config = dict(
    d_expert=480,
    scale_expert_input=True,
    init_std_router=0.0261,
    lr_router=0.000291,
    tie_embeddings=True,
    optimizer='muon',
    train_tokens=377100000,
    dataset='wikipedia_en',
)
Below are experts of layer 5 (counted from 0) of a mixture-of-experts language model. Rows are named router (the router's row for the expert), up (a neuron's input weights, with its number), down (a neuron's output weights, with its number) and show model dimensions 0-111. Each number is 128 + 24 x the weight over its row's rms, rounded and kept within 0 to 255.
After each expert's rows: "comes before" lists some tokens at least twice as common just after its tokens as in all text. This comes from a sample of Wikipedia text that the model never trained on. Tokens count by the router's weight.

# expert 4
router [120 128 122 146 130 163 159 160  93 137 122 118 118 112 116 120 101  78 113 134 107 107 141 158 160 104 140 120 109 139 155 149 134 142 120 143 154 135 166 131 119 133  91 117 184 114 118 167 107 120 158 128 167 134 125  97 121 163 165 164 136 100  82 144 156  86 122 131 145 125 113 145 114 153 119 128 189 171 113 106 132 142 160 109 103 126  90 166 115 155 136 121 134 104 135 140 127 147 179 123 162 116 101 153 146 127 103 157  95 146 131 152]
up4 [130 135 117 123 153 126 112 144 136 129 112 113 138 163 118 131 135 123 151 116 112 166 127 128 101 129 165 114 123 159  83 130 129 128 173 131 134  80 148 108 129 173 128 119 116 122 148 117 114 133 117 155 127 137 116 146 119 184 113 133 136 110 131 148 148 158 137  89 116 131 115 102 123  94 124 124 101 131 149 151 164 146  94  89 121 101 167 160 158 148 147 117 170 109 151 116 110 129 141 135 124 152 111 154 158 133 170  73 136  69 139 123]
down4 [143 148  63  66 105 165 176 135 139  89 107 141 118 145 124 105 110 141 171 143 158 126 144 132 115 105 142 140 123 103 172 134 131 140 150 101  96 101  83 106  99  98 166 132 168 175 152 117 139  98 125 148 100  81 130 150 156 128 153 167 142 154 151 137 115 145 152 157 115 166 126 149 116 161 130 129 139 110 119 125 129 132 145 112  94 104 174 133 113 139 148 138  97  76 113  88 129 127 116  88 118 117  98 113 142 123  76 176 102 143 122 130]
up5 [126 159 157 161 127  75  93 129 103 122 121 148 134 108 130  85 149 155 112  93 151 105 136 171 156 117 142 120 149 142 146 159  95  96 130 157 120 108  95 176 121 137 128 144 147  99 121 160  94 109 111 111 113 164 108  99 142 105 176 139 115 188 124 166 141 153 102 162 171 157 115 135 122 169  85 161 162 121 130 134 133 111 168 139 154 120 113 148 120 112 101 146 107 117 141 140 171 106 141 111 133 155 135 122 110 125 109 139 147 106 168 158]
down5 [140 166 149 126 158 161 138 150 111 124 112  94 162 134  86 107  62  98  80 173 123 120 151 151 117 140 117 134  87 144 185 154  98 128 133 104 116 125  88 125 145  93 126 154 129 122 143 129 159 147 152 140 136 150 168 127  92 121 113 165 136 182 156 101 157 115 140 132 100 105 145 147 156 139 112 144 118 107 114 141 113 152 104 105 157 156  70 114 132 148 131 142 105  85 140 113 114 149  90 114 107 114 105 150 137 155 135 147 130 149 115 136]
up6 [130 148 120 119  81 120  82 121 124 170  95 113  73  92 119 135 126 143 147  82 129 122 154 126 103 110 115 106 158 126 120 176 145 125 143  87 121 120 145 152 146 126 104 112 127 129 126 122 108 128 107 128 113 126 148 160 162 124 111 138  95 110 139 113 141  94 138 156 128 167 115 133  84 116 145  92 101 119 106 131 125 154  95 102 130 113 124 131 125 141 108 182  88 108 139 155 119 100 144 105 155 132 120 137  71 154 125 121 106 126 119 104]
down6 [ 92 177 171 111 115 143 148 142 107 116 120 115 108 113 144  83 135 128 171 153 145 127 138 125 136 105 124 122 149 154  99 142  87 144 172 148 156 162 117 152 174 136 137 109 192 150 120 117 128 133 119 128 115 142 156 106 135 161 108 127 123 138 169  90 135 154 120 107 146 127 164 127 118 169 110 115  86 106 131 144 147 122 100  78 120 137 162  95 115 125 116 133 167 125 153 121 110 102 116  83 146 132 136 114 145 136  89 109 140 102 119 148]
up7 [137 159 149 155 147 125 139 124 199 118  94 121 130 105 155 100 146 131  99 155  79 156 132  93 137 154 139 126  97 129 145 110 134 128 157 117 107 156 106 115  96 113 104 134  90 121 124 115 122 108 125  94 144 105 127 109 124 142 154 187 116 126 140 122 148 114 124 104 145 115 134 162  98 185 158 145 114 128 164 116 143 125 122 126 121 153 125 129 130 149 146 154 127 137 138 120 123 143 122 129 150 123 144 150 149 152 135 143 156 123 117 110]
down7 [169 130 119 140 157 109 141 160 117 113 219  86 126 117  93 118 148 124 122 155  96 175 153  88 126 129 105 136 151 132 150 139 115 147 130 107 139  72 145 111 143 115 145 150 121 126 157 110 123 131 157 112 127 136 133 124 153 128 106 121  88 126 137 113 128 130 139 117 138 119 145 129  95 118 108 126  98 134 144 123 139 142 123 115 131 125 142  91 145 110 103 149 154 130  99  74 138 145 142 109 113 125 152 120 160 136 154 130  81 143 104 127]
comes before: ", ", ". ", "-", ".", "ing ", "ed "

# expert 0
router [128 125  83  84  94 148 161 120 124 105 153  75 158 118 142 103 141 140 117 114  96 125 101 100 178 125 148  83 142 136 149 128 139 139 176 141 103  89 128 122  93 180  99 156 137  98 137 118 133 128 104 125 119 113 103  78 157 144  97 181 103 119 122 142 157 113 119 120 150 135 163 156  83 116 140 151 149 138 109 103 131 115 152 158 126 120 101 133 113 150  85  96 134 152 138 100 142 120  86 113 153 132 114 119 152 183 131 134 100  99 143  92]
up33 [140 111 140 117 156  68 127 119 119 133 146 133 108  81 119 120 102 173  98  93 131 143 152 147 141 104 125 103 136 149 128  95 144 124 175 149 145 157  87 165 100 120 143 129 124 132 141 173 131 124 156 150 159 108 109 100 158 139 129 115 106 145 147 126  83 117 152 136 131 178 137 105 155 140 130 140 157 113 111 186 122 170  79 153 119 130 141 122 139 161 135 147  95 126 123 121 118 131 133 110 158 118 117 130 108  95 158 122 151  88 124 182]
down33 [111 117 111 136 104 149  85 170 134 140 133 103 134 171 141 109 145  67 146 141 107 151 163 153 100 126 127 143 116 108 125 136 134 130 131 158 103 147 112  89 123 149 146 121 134  99  92  71  98 113 126 146 153 126 158 142 127 120 178 136 125 124  97 152 137 144 157 134 110 106 153 155  86 126 128 150 116 140 184 139 106 143 121 156  83 134 128 162 133 138 136 167 137 136  95  67 112 122  73 113 104  79 155 107  95 133 119 113 140 137 133 165]
up34 [164 151 105 160 117 120 119 100 178 128 145 110  96 148 126 183 145 113 121  89 113 161 147 154 163 145 137 127 118 162 132  97  86 106 141  78  75 114 145 101 100 148 133 138 173 103 120 133 138 154 126 150  65 102 142 132 108 153 121 115 132 111 125 117 139 144 152 136  99 176 139 106 133 128 130 124 126 125  81 118 139 123 172 146  91 138  93 135 179 154 145 142 135 149 131 122 107 134 146 123 127  76 146 102 163 121 116  85 117 117 149 106]
down34 [105 124 194 102 121  78 141 127 119 107 156 101 132  94 124 148 130 125 118 133 103 113 157 124 106 137 146 159 107 114 142 154 113 128 130 152 144  80 113 123 155 117 135 132 111 163 104  77 162 112 123 140 141 115 115 146 155  70 113 172 138  91 107 150  71 179 139 129 153 101 160 109 126 115 145 138 124 132 131 132 142 178 139 132 135 156 108 141 164 107 102  99 177 148 155 104 138 138 137 128 139  93 133 119 121  91  91 176 117 157 159 121]
up35 [ 96 125 140 102 143 131 147 141 113  98 163 158 169 120 119 141 166 114 137 132 106 138 111 112 111 109 105 137 165 153 156 173 176 155 130  96 178 151 124 110 129 148 135 174 122  89 106 120 143 158 113 137 167 138 103 148 142 165 108 137 102 143  93 143 125 122 135 101  94 125 115 100 162 154 100 144 143 185 163 104 107 162 150 117 133 102 109 155 138 166 118 176 114 131 138 148 108 112  83 101 101 107 133 136 157 150 182 160 138  96 146  98]
down35 [ 69 133 118 115 105 137  98  89 113 138 120 168 131 141 138 108 149 119 139 119 122 117 144 128 103 121  92 131 150 162 133 100 138 129 143 114 108 118 133 131 119 156 101 129 120 133 104 137 129 145 122 158 155 145 146 126 135 106 133 127 185 138  73 124  93 146 130 183  95  93 130 117  74 164 101 161  92 106 109 118 147 176 113 140 127 110 136 140  94  89 135 126 134 150 175 124 117 166 127 150 127 118 148 100 131 138 124  94 137 100 123 160]
up36 [116 173 134 105 124 120 133 121 107 142 142 148 114 101 146 121 133  92 135 103 147 132 148 102 151 105 161  92 149 158 108 165 132 126 135 115 128 112 158  89 141 136 117 134 133  81 154 161 107 220 104 121 150 133 144  94 141 171 142 114 144 123 113 136 135 118 155 158 118 130 112 122 107 126 127  85 110  90 117 128 151 101 136 140 123 112 118  92 117 162 191 174  92 141 161 117 156 152 112 129 130 123 112 108 123  99 146 175 126 109 112  96]
down36 [158 120 130 148 122 122 133 154 113 102 147 131  85 158 145 113 109 150 114 143 118 152 150 163 149 106 118 145 133 140 146 119 148 155  99 126 138 148 139 147 101 111 113 134  86 136 131 117 138 160 120 117 115 157 111 101 104  93 127 129 146 140 119 106 124 145 135 167 189 136 139 144 122 138 140 144 171 104 161 127 100 129 126  92 157 135 130 129 146  97 128 118  98 151 116 118 116  95 160 113 139  82 148 101 105 136 137 124 112  81 106 145]
comes before: "\n", "\n\n", "- ", "The ", "==", "In "

# expert 7
router [ 96 137 107 105 140 155 129 140 111 100 133 128 140 120 115 111 115 141 107 110 132 116  93 100 140 114 118 115 108 131 107 141 104 157 139 162 134 123  98 104 108 115 148 159 173  91  80 104 131 135 150 155 154 143 142 153 108  84 115 132 158 166  77 102 123 161 126  89 151 180 142 148 123 148  95 126 158 125 107  75 123  64  85 145 133 100 144 152  73 135 145  74 108 143 132 129  92 151 109 114 150 134 146 140  83 118 104 124 134  90 136 133]
up33 [107 153 105 151 113 139 152 115  94 128 104 112 106  75 135 134 112 145 130 157 117 110 132 146 124 119 131 138 149 139  78 102  93 127 141 144  98 127 102 156 128 147 194 150 147 163 140 131 118 131 165 172 115 161 152 115 119 134 109 119 138  81  94  89 146 141 142 142 167  80 100 119 143 155 123  93 148 102 129 114 123 132 133 138 154 114  99 156 112  82 140 117 123 137 132 136 119 142 109 166 144 119 160 127 162 126 105 109 111 139 130 159]
down33 [148  94 123 176 104  99 153 105 174 118 135 122 104 168 150 135  93  92 114 129 134 174 116 122 102 143 105 131 119 125 131  99  92 156 149 123  94 158 158 100 147 110  84 140 147 125 103 145  77 123 132  94 153  97 142 126 123 143 131 119 127  96 127 108 113  94 164 109 137 152 158 172 144 120 149  99  84 124 131 109 132 114 159 129  91 148 132 136 150 100 146 102 122  96 133 142 147 144 120 101 116 124 148 136 160 137 124 137 146 151 150 111]
up34 [142 142  84 223 152 144 138 151 128 128 158 156 141 128 142 130 152 104 159 137 122 141 155 124 113 117 132 146 102 181 159 107 120 110 168 128  93 141 151 141 138  79 106 106  90 154  89 138  77 144 141  95  84 104 156 139 149  81 114 150 119 104 111 143 128 111 154 162 107 149 136 173 106 168 153 118 113 137 115 119 127 156 118 104 147 157 155 123  95 125 103 111 134 141 101 159 109  95 126 129 137 159 106  91 125 153 135 162 106 133 110 109]
down34 [158 120  87 153 133 116 125 140 133 186 145 127 192 126 147  95 110 122  70 147 125 146 149 163 125 145 119 106 125 123 139 147 105 119 110 113 120 120 124  97 153 111 119 137 144 149 148 116 106 153 101 180 146 150 102 143 126 119 132 115 133 112 152 163 129 130 158 135 138 142  98 133 145 144 149 167 129  86 171  98 126 115 140  97 107 128 133  82 142 140 101 142  80  99 163 119 122 136  94 118 127 114 132 124 139  77 141 129  96 143 105 142]
up35 [135  85  93 104 168 123 154 155 168  87 176 123 135 115 119 113 112 180 147 176 121 148 143 144 157 117 165 121 115 114 156 141 119 132 119 114 115 137 147 117 149 152  94  99 159  99 131 185 115 119  94 100 111 136 102 134 102 127 125  96 136 117  68 108 145 130  97  82 116 169 128 137 148 180  84 115 164 124 135 104 131 111 117  97 182  88  91 125 123 128 114  97 119 168 126 124 115 160 105  96 162  94  93 137 131 136 152 140 118 126 166 141]
down35 [104  86 123 131 118 101 121 160 193  67 165  99 134 122 144  87 156 133  98  94 119 157 169 126  87 166 140 156 151 137 132 118 126  87 152 124 143 101 130 118 128 167  95 117 147 155 158 106 122 144 108 136 133  76 101 128 101 132 123 149 154 117 136 146 157 139 126 100 124 142 142 187 116 150 142 164 150 165 168  99 108 188 126 188  98  95 111 109 147 137 115 114 111 173 126 124 141 107 108 108 102 168 137 102 139  93 114 115 157 122 137 120]
up36 [105 141 131 104 113  76 120 116 120 149 123 116 114 151 131 119 171 149 147  92 107 148 104 101 100  68 165 124 125 118  89 137 158 131 136 163 131 141  70 115  83  75 150 110  88 132 163  91  99 106 165 117 128 109 105 132 114 123  94 118 155 120 142 146 155 110 123 109 178 145 113 155  99 153  98 133 127  77 124 145 131 170 109 166 133 146 153 135 113  94 136 112 145 125 101 123 109 164 116 139 158 122 118 120 126 118 115  81 115 126 113 148]
down36 [168 119 164 112 123 156 160 130 122  88 122 115 144 110 113 106 144 137 111 123 139 129 117 140 130 109  75 145 142 118 140 148  51 128 119 122 172 117 156 142  98 128 116 153 159 123 159 121 146 133 116 122 114 132 117 147 137 144 101 102 131 148 155 132 147  96 179  95 166 145 121 109 125  82  95 108 106 122 157 173 117 155 120 106 122 177 144 140 179 127 129 144 104 122  98 143 132 120 107  90 128  89 114 122 161 183 121 110 111 136 126 153]
comes before: "| ", "|", " ", "0 ", "1", "1 "

# expert 2
router [126  94 101 116 107 151 147  92 130 126 171 149 119 126 163  93  99  95 180 100 150  84  86 153 113 120 131 114 151 109 152 113 127 129 162 144 108 117 134 154 149 121 131 124 104 140 119 161 145 104 157 110 118 133 135 156 125 110 153 117 153 121  95 162 114  84 163 147 147 152 112  90 122 154 103  91 119  92 111 113 121 130 162 116 124 114 153 124 140 145 110 108 145 130 118 135 123 105 134 123 155 167 113 149 127  92 121 121 145  95 134  93]
up33 [115 168 152 182  95 107 103 146  78 153 120 110 117 150 135 112  92 122 119  97 123  97 115 129 181 100 136 116 134 154 165 157 164 148 124 137 102 115  79  92 138 141 113 148 136 158  87 164 122 153 127  81 149 106  82 110 143 114 120 127 112 178 141 168 118 111 129 140 141  80 115 148 129 138 120  95  96 156  72 177 134 105 142 129 121 144 118 100 136  86 153 137 154 153 136 142 172  79 146 136 180 114 125 124 128 116 125 169 108 150 132 135]
down33 [ 86 126 150 126 205 104 108 114 166  99 132 121 172 131  84 111 105 126  94 108 122 109 105 146 104  68 116 119 133  98 138 146  99 129  90 102 127 134 134 137 159 101 120 146 160 112 101 115 101 142  89 134  90 131 151 131  93 114 131 127 181 109 136 158 173 131 171  92 102 170 150 181 146 115 113 134 158 141 153 169 112  72 146 167 145 150  82 126 140 129 116 116 134 137 115 120 142  86 138 134 107 124 107 143 113 144 127 128 155 130 108 113]
up34 [109  91 160 130 130  95 138 117 141 105 116 141 140 121 168 104 123 138 151 139 138 111 117 143 129 141 102 107 132 110 158 121  88 125 133 115 177 119 118 150 121 149 130 146  98 140 176 125 104 130 131 138 146 118 126 133 130 128 120 149 101 124 121 151  99 109  83  97 134 145 133 128 122 115 105 146 111 102 165 133 164 121 122 126 116 116 114 130 108 126 162 130 117 109 119 147 168  85 175  67 150 122 130 133 136  95 148 143 107  90 175 100]
down34 [173 160 122  99 147 132 109 105 149 148 159 121 106  89 158  97 128 125 100 106 142  98 133 130 145 100 142 143  93 150 155 147 123 101 146 107 147 146 164 154 147 102 118 135 125 154 123 121 132 189  98  69 154 146 124 104 122 118 141 100 133 133 124 122 140 128 125 150 104  99 121  99 136 138 158 124 181  86 139 119 129 127 117 164 182 130  96 163 121 116 170  87 130 144 105  84 125 106 153 141 111 122  46 118 131 121 134 129 135  70 123 108]
up35 [136 139 131 118 160 124 105 115 121 106 127 136 105 105 103 123 102 164 136 110 120 101 145 130 170 134 126 126 133 129 161 154 134 124 104 130 123 138 162 164 112 110 172 117 133 150 119 109  96 120 132 102 152 144  86 150 138 122 146 129  90 159 119 146 153 109 142 126 101 105 101 139 138 112 146 135  86 118 152 119 123 111 163 107 130  90 151 118  96 140 138 121 139 145 138  89 182 148 162 115 134 104 127 156 139 150 119 149 128 115 110  83]
down35 [117 131 126 109 152 149 176 153  99 162 136 159 135 168 142 181 137 135 136 110  92 106  65 148 110  96 117 126 135 150 155  98  86 131 114 157 123 133 152 114 102 153 115 185 144 166 148 127 140  72  92 118 138 154 163 100 138 124 149 145 120 131  93 111 112 166 150 102 140 147 132  95  87  99  51 162 126 147 123 138 125 141  45 142  52 178 136 145 157 111 174 110 114 137  96 133 119 101 140 124 128 122 124 142 151  85 148  92 119 149 116 118]
up36 [109 136 124 151 143 125 143 117 137 167 111 143 149 131  92 105 116 134 138 103  78 157 113 126 175 130 103 136 105 194 101  87 117  97 134 104 163 117 124 121 121  91 137 154 175 128 170 138 152 166 124 145 158 138 116 114 149 174 134 136  93 114 149  91 103 135 126  98 109 122 118 121 103 109 131 130  71  86 131 119 129 149 112 158 188  99 129 103 177 176 154 138 132  92 142 126 155 158 129 136 122 114 130 115 120 106 136 125 133 124 137 148]
down36 [136  99 137 155 127 126 115 138 111 169 134 105 106 126 168  73 128  91  99 117 133 132 105 131 104 158 111 137 130 115 132 120 100 125 121 154 114 144 104 146 130 116 127 129  86 126 109 123 117 125 128 119 124 150 132 104 150  79 133 169 109 109 108 135 138 109 142 126 179 110 132 127 120 128 167 151 158  95 108 106 129 147 129  96 141 112 123 139  85 163 124  81 140 122 112 113 143 109 149 128  80 129  90 117 137 119  80 131 141 130 130 123]
comes before: ".", "–", ",", ") ", "% ", "; "

# expert 3
router [125 127 120 150 113 124 110  93 105  74 142  68 110 131 142  62 113 117 111 116 130  78 131 125 141  96  68 129 130 135 130 124 129 122 148 145 146 124 133 120 120 155  84 113 142 122 127 149  83 110 126 159 162 117 143  84  68 173 134 186  96 107 153 145 143 143 179 135 186 122 131 134 127 160 100 114 130 130  94 103 144  87 118 143 116 130 100 161 135 123 149  92 121 108 128 141 121  94 139 105 152 124 153 148 137 140 139  94 144 105 134 125]
up4 [ 63 144  95  86 116 116 127 121 167  86 161 136 138 130 141 151 176 154 106 146 115 181 137 138 112 158 126 115 143 129 167 133 137  99 146  98 130  98 139 124 138 124 123 129 161 110 130 133 135 137 119 129 151 171 156 113 140  98  76 106 132 132 100 140 119 135 210  88  83 126 139 105 118 147 141 167 118 132 137 136 148  72 117 132 123 161 136 177 144 127 142  91 105 165 146 143  88 126 131 153 154 138 117 140 144 131 124 125 135 119 124 139]
down4 [100 140 163 116 113 114 130 117 161 127 145 140 152  89 127 140 109  86 128 123 100 160  76 112 102 130 117 128 109 121  90 105 156 154 113 143 153  98 143 120 131 100 108  92 134 143 146 163 103 142 143 101 140  71 143 147  97 147 156 126 136 103 120 149 135  95  82  86  94 114 122 118  80 146 121 154  99 114 182 122 124 136 140  94  92 125 121 140 124  95 128 131  61 112 125 127 142 123 119  74 111 121 154 140 145 108  91 135  91 123 122 163]
up5 [129 157 118 147 166 130 106 128 138 148  82 131 134 141 136 127 137 134 136 137 133 143 115  99 124 109 151 159 106  93 101  91 128 125 123 103 102 119 116  96 105 150 177 118 112 128 129  90 106 128 141 131 130 158 139 125 173  90 116 101 159 110 137 108 136 107 100 127 105 111 131 131 110 156 126  85 143 166 136 130 134  84  86 124 165 128 139 142 120  93 145  65 157 159 127 134 107 136 105 123  90 133 130 152 154  94 176 127 117 135 145 127]
down5 [157  99 123 119 112 108 158 135 151 170  92 109 103  90  95 131 119  86 124 125 145 118 117  80 153  91 121  76 112 123 107 166 116  92 144  79 146 103 158 124 127 184 116  85 133 140 131 137 131 122 110 135 130 123 138 148  96 165 123 107  80  75 108 106 117 136 100 127 114 136 124 130 167 159 107 108  90 109 113 124 129 139 148  83 140 150 112 131 125 116 146 191 134 165 132 110 109 129 125 155 149 105 143 127 119 120 176 166 115 108 172  85]
up6 [116 101 152 173 122 146 136 139 167 112 103 133 118 144 123 143 131 115 131 136 105  96 141 163  98 148 144 140 139 143 131 129 168 104 137 170 142  73 164 122 167 130 124 152 148 167 105 154 142 138 126 110 151 122 129 107 111 177 134 152 116 139 128 162 137 101 168 154 110 153 165 102  71 165 106 121 126 107  57 135  94 101 130 119 131  71  94 119 133 141 108 111 135 121 131 115 122 142 100  87 151 109 110 154 147 122 108 137 153 146  90 134]
down6 [124 130 120  83 142 139 130 122 153 107 157 138 106 141 156 155 127  89 115  78 145 139 128 128 116 116 139 143 130 164 109 135 110 115 134 117 122 195  80  91 143 141 127 128  88 125 123 113 152 130 113 138 104 136 138 155 125 122 111 111 114 126 140 116 135  91 151 114 153 128 141 116  71 103 126  79 125 166 137 136 127 136 141 105 151 122 126 147 147  95 169  79 159 110 170  87 138 116 102 111 181 110 129 158 111 135 149 128 138 122 122 132]
up7 [145 119 134 117 123 110 156 141 112 118 144 149 171  81 119 116 143 146 130 107 102 134  99  90 166 150 157 133 143 132  73 107 135 158 119 163 117 139 151 106 107 156 154  91 126 114  91 118 112 159 137 137 129 165 117 135 129 124 134 124 133  79 149 141 127 175 147 152 133 134 115  84 138 126 122 158 115 136 169  92 119 144 106 156 120 157 114 139 114 129 165  89 145 130 118 118  37 136 138 175 120 170 120 139 110 126  92 148 109 100 111 130]
down7 [108 178  91 114 118 115 122  98 155 126 124  91 115 138  99  96 130 162 119 127 149 116 133 143  95 144 106 137 103 106 148 128  96 105 160  74 119 115 173 169 131 104  95  73  86  86 104 135 101 145 187 102 149 125 117 135 127 134 192 112 117 136 127 114 158 124 128  95 148 132 168 107 158 103 147 123  94 118 132 127 115 108 129 158 109 124 134 105 138 159  96  97  96 175 106  93  98 128 125 174  91 113 111 132 126 133 163 114 106 119  92 126]
comes before: "the ", "a ", "his ", "an ", "be ", "been "

# expert 1
router [158 154  56 117  93 158 131  72 111 116 141  84 138 127 142 103 128 152 139  96 108 107 156  99 154 161  84 102 115 128  92 137 121 164 115 100 117 155 148 137  92 130 154 131 101  73  82 144  87 130 107 140 109 122 130 101  97 130 122 159 138 134  98 104 120 110 122  77 154 129 130 143 153 152 121 103 113 150  94 102 144 136 135 136 121  95 120 202 123  86 144 152 100 146 151 138 114 188 122 149 130 132 114 119 117 173 142 102 130 120 128 144]
up4 [ 71 114  97  91 132 173 145 127 130  71 104 134 126 105 141 107 136  52 118 168 114 140 147 143 158 138  98 104 175  91 110 116 119 154  95 141 101 188 135  84 122 133  62  93 144 108 159 149  83  94 134 100 125 107 113 155 108  93 126 122 133 118 102 117 108 152 153 121 125 128 100 124 134 165 189 133 122  92 168 139 119 149 118 137 164 135 137  89 126 146  85 101 130 147 146 128 137 168  85 108 144 144 125 131 137 164 107 136 150 108 124 172]
down4 [115 126 111 123 127 125 113 142 112 109 146 123 142 143  86 117 165 113 133  60 129 126 157 162  96 106 132 103  76 106 100  83  99 116 160 102 114  99 125 144 124 135 169 130 170  87 114 121 119 112 127 156 161 105 115 111 121 178 131 139 151 126 128 145 129 118  95 140 116 168 124  94 131 149 107  87 151 125 152 133 148 130  86 123  94 110 145 137 148 123 148 116 140 141 114 128 130  73 114  96  99 139 124 156 117 111 117 121  82 120  93 153]
up5 [137  77 113 118 143 142 142 127 151 131 120 131  79 113  75 102 122 134 125 137 113 111 150 125 100 132 139 126 123 100 134 182 104 100 121 118 164 120  99 138  99 139 151 138  93 145  96 168 116 102 139  93 146 131 134 134 167 168 122 114 127 163 125 133 112 121 115 121 143 139 120 194 138 159 143 122  98 129 120 132 115 121 152 196 166 154 113 160  84 151 131 109 149 119 116 156 154 124 138 117  84 146 103 140 151 150  97 112 117 140 115  99]
down5 [ 88 159 134 141 109 103 150 134  88 148 182  65 120 124 135 166 156 172  90 125 131 124 102  84  97  75 163 121 169 117 116 130 117  86 137 121 104  94 115 117 134  97 155 128  93 106 130 148 138 134 161  93 163 153 157  75 152 134 134 110 158 155 160 159  99 119  73 157 154 123 128 157 105 129 124 148 130 183 130 146 141 129 109 105 100 156 110 150 177 111 114 142 159  84 135 141 137 130 167 134 175 173 126 118 122 103 118 151 138 142 138 147]
up6 [128 136 118 115 135 115  97 136 140 122 106  98 114 107 127 109 120 166  83 132  78 109  77 130  88 121 144 129 161 108 159 112 119 127  96  85 123 117 106 111 123 136 134  92 149 119 141 131  80 105 150 105 122  90 131 133 143 156 135 153 161 147 145  99 114 146 147 104 132 147 145 136 142 178 103 130 124 119 152  80  99 190 104 146 150 105 113 132 116 124 111 118 105  85 117 171 117  97 160 166 121 111 112 121 126 143  75 161 114 125 177 140]
down6 [167 144 108 126 122 134 156 119 107 163  98 158 129 154 132 103 149  92 147 125 167 112 114 144 123 141  88 124 157 120 149 138 109 102 119 145 149 153 136 120 181 113 108 119 120 108 168 136 146 162  99 103 158 151  96 126 113 122 145  87 150 140 157 119 117 147 112 144 175 115 136 150 146 153 134 157 129 134 147 150 158 112 149 134 121  79 161 140  96  98 133 154  97 135 155 133  92 142  95 146 156 165 116 142 111 165 163 200 103 146 157 110]
up7 [162 115  92 126  89 141 120 122 139 126 137 135 102 129 142 100 113 102 146 121 115 119 184 164 185 135 113 118 143 121 120 118 115 128 112 120 123 109 174 121 140 124 154 113 127 159 120  68 126  89 120 134 154 135 156 164 130 121 147 157  95 126 102  97  94 127 122 127 115 142 154 116 116 139 135  88 138 111 176 154 140 134 134 158 125 127  91 146 129 136 144 141 109 169 106 150 105 129 123 106 130 117 140 151 113 106 131 147 178 131 131 103]
down7 [141 160 142 121 174 100 135 128 147 117 165 117 117  94 176 138 114 140 139 106  93 135 149 142 120  97 151 145 132  87 164 149 149 106 142 133 127 171 156 129 122 193 148 127 164 114 129 161  96 158 118 138 146  98 166 131 158 145 136  94 153 144 117 139 126 185 121 149 128  92 112 126 104 182 167 131 108 116 135 134  82 149 122 123 128 153 130 160 108 172 128  81 121 133 129 137 105 145 127 102 107 164 176 186 135 152 206 120 130 119 131 105]
comes before: "and ", "of ", "in ", "was ", "(", "is "